config = dict(
    n_layer=13,
    d_model=128,
    experts_per_token=6,
    router_score='sigmoid',
    routed_scale=1.0,
    n_groups=8,
    head_dim=32,
    norm_eps=1e-05,
    rope_base=10000.0,
    parallel_block=True,
    lr=0.0144,
    doc_mask=True,
)
Below are experts of layer 6 (counted from 0) of a mixture-of-experts language model. Rows are named router (the router's row for the expert) and show model dimensions 0-127. Each number is 200 + 20 x the weight over its row's rms, rounded and kept within 0 to 999.
After each expert's rows: a language model's description of what the expert responds to. This comes from a sample of Wikipedia text that the model never trained on.

# expert 5
router,226,167,204,196,178,192,188,218,184,163,230,189,207,205,153,167,181,208,168,199,175,260,188,209,217,253,200,209,181,236,188,213,219,190,190,200,209,210,171,224,209,196,201,188,233,199,172,225,205,199,187,185,210,190,211,218,211,164,202,194,205,159,165,200,209,221,172,233,209,214,203,205,213,211,232,184,185,188,208,180,194,205,155,211,210,205,187,192,202,207,228,211,172,220,166,169,236,191,223,195,199,219,192,199,216,188,212,214,218,208,194,201,207,188,193,209,214,194,229,199,180,183,179,199,244,170,201,207
Description: Pieces inside or starting proper names, especially places, such as Atlan-tic/ta after At, San, Florida, Sea, Grand, and table separators in result tables.

# expert 28
router,199,179,202,187,179,221,186,202,190,205,189,178,202,209,189,172,179,232,185,185,192,203,193,209,244,227,188,200,223,200,200,191,188,194,190,214,176,227,175,233,218,180,199,160,219,151,194,207,177,215,193,220,207,243,232,228,180,191,185,188,214,206,200,231,180,178,181,205,218,221,213,196,199,157,238,186,204,215,194,182,207,172,187,219,211,212,195,207,211,183,193,223,168,156,169,203,229,243,195,211,234,219,197,199,248,211,212,198,178,228,169,207,200,206,221,248,201,193,197,207,191,203,197,186,213,181,178,215
Description: Mid-word vowel pieces, chiefly e in agree, goodbye, purchase, plus standalone digits in tables and scores, like 1, 2, 0.

# expert 34
router,203,193,190,166,197,182,191,214,191,187,186,188,223,191,177,156,154,203,192,164,174,187,195,197,223,226,199,221,218,220,196,219,208,190,165,214,200,227,210,209,229,193,226,175,194,162,163,193,196,191,202,196,203,199,205,212,193,206,250,190,210,210,182,199,177,213,206,223,189,227,227,197,233,172,199,177,172,185,184,229,234,203,209,217,210,213,177,198,220,192,201,215,196,187,212,173,210,242,200,195,250,200,189,249,205,211,212,207,183,212,197,181,218,209,235,226,172,199,165,217,198,198,186,160,227,210,221,208
Description: Final plural s on common nouns in running prose, as styles, games, features, distances, plus verbs are, is, has, most.

# expert 17
router,220,173,196,172,195,207,204,173,182,199,222,202,198,206,185,191,162,210,210,208,207,206,190,204,197,205,222,171,208,223,192,223,179,182,202,196,197,231,179,213,225,179,191,203,221,174,187,192,156,235,179,182,219,246,243,214,191,185,188,173,207,204,197,213,193,210,192,195,212,242,188,190,209,188,201,176,225,182,186,226,223,178,189,200,188,229,176,199,225,242,191,216,205,175,219,166,214,260,165,190,227,211,183,207,229,196,242,202,208,207,173,228,203,218,231,209,207,207,171,206,202,184,180,207,183,166,190,179
Description: Word-final suffixes forming abstract nouns, such as -ism, -ation, -ity, -ology, -ment, plus plural -s, as in Buddhism, Democracy, Government.

# expert 10
router,190,163,197,199,205,203,189,197,208,178,199,200,175,213,179,207,196,199,171,212,186,170,168,197,225,234,204,211,176,232,190,223,197,179,192,193,180,206,179,211,210,154,227,188,210,182,199,194,200,203,142,211,200,197,207,220,184,196,256,207,204,186,221,207,203,208,187,189,173,213,193,202,208,211,216,199,203,197,172,191,220,194,196,222,205,219,212,201,231,233,199,198,203,184,180,194,211,244,174,139,189,215,183,242,229,186,223,221,223,236,190,197,231,206,218,194,200,160,212,169,198,207,206,190,250,188,223,188
Description: Word-final pieces forming adjectives, such as -ic, -ical, -tic, plus -ult in difficult and consult; also political, aesthetic.

# expert 16
router,191,153,209,165,174,183,195,218,219,199,204,188,218,198,178,172,162,200,214,223,195,201,182,199,194,210,191,221,224,206,210,230,193,171,193,212,173,230,204,187,216,186,220,181,197,179,162,213,178,216,185,215,217,195,205,201,197,208,219,221,185,198,196,214,186,179,181,202,189,250,229,184,222,208,211,206,225,188,168,222,215,155,180,207,222,223,205,151,240,200,206,189,160,188,215,209,199,226,206,214,225,209,180,248,202,182,230,211,195,243,188,195,198,213,200,216,198,195,218,198,190,181,170,162,230,181,214,210
Description: Plural and noun-suffix pieces closing a word, mostly s, -ies, -ations, -ities, often in sports stat lists like Draws, Honours.

# expert 21
router,193,179,212,157,195,208,195,241,203,201,199,177,211,212,185,183,171,187,202,226,206,206,153,194,216,212,192,241,198,193,194,219,175,181,181,210,192,213,183,191,224,180,203,201,209,186,169,187,174,215,174,212,211,209,211,226,159,189,195,204,193,184,217,181,196,212,175,236,211,225,201,213,234,186,219,220,177,179,186,210,220,189,188,221,204,191,210,218,230,202,177,214,187,156,203,194,211,250,200,206,227,236,198,188,249,192,212,202,194,196,161,226,229,219,205,223,225,186,194,228,198,183,201,144,216,177,204,190
Description: Word-final suffixes closing nouns and adjectives, such as plural -s/-es/-ies, -ity, -ation, -ical, -ure, as in Qual-ity, Vent-ure, refuge-es.

# expert 36
router,165,186,217,175,175,197,200,189,203,182,241,222,214,201,174,174,162,228,186,207,191,223,174,235,206,224,198,225,211,202,202,216,215,211,159,214,180,214,181,201,204,200,209,199,170,182,208,198,204,235,199,172,203,215,187,234,164,160,198,192,209,163,178,207,237,190,189,188,213,189,187,210,197,197,198,189,187,212,182,204,222,211,189,238,188,211,164,191,218,203,187,229,184,166,221,168,221,221,186,203,206,222,175,192,225,214,215,199,186,232,176,226,204,242,191,219,159,210,173,190,167,182,212,206,188,199,225,210
Description: Pronouns, relative words and auxiliaries opening clauses in biographical prose: that, which, who, when, he, was, had, been.

# expert 2
router,182,173,198,191,174,184,223,179,210,189,229,191,249,198,181,198,191,185,193,205,153,178,171,194,216,211,175,205,226,208,212,204,205,187,171,180,174,220,202,180,225,152,238,195,193,205,189,211,172,207,188,223,219,218,199,187,165,203,205,203,213,200,203,206,193,198,185,228,190,244,233,193,230,212,180,199,188,166,179,193,244,186,164,190,213,205,176,189,243,228,200,205,200,185,191,200,196,241,189,192,221,210,186,220,197,194,227,233,217,194,203,195,221,233,229,219,186,171,218,185,190,177,179,192,224,178,188,202
Description: Word-final suffix pieces, mostly plural s and ic/tic/ric, as in appearances, settlers, New Mexico, Polytechnic.

# expert 14
router,182,185,224,167,187,176,204,235,193,176,239,172,252,220,161,215,184,227,200,220,182,223,194,200,220,203,227,192,167,222,165,227,193,185,186,208,201,172,183,177,179,176,212,200,193,185,180,220,192,231,204,193,193,214,210,228,203,186,233,212,184,205,195,225,184,235,171,208,172,213,189,193,204,201,180,188,186,214,202,213,198,199,155,238,231,212,198,195,217,221,184,200,201,190,192,210,228,222,215,191,243,193,204,217,195,206,214,202,189,235,156,214,198,193,212,177,196,179,209,228,189,195,178,163,232,200,212,192
Description: Middle or final word pieces, often right after con-, such as conical, confusions, conventional, calendrical, Express.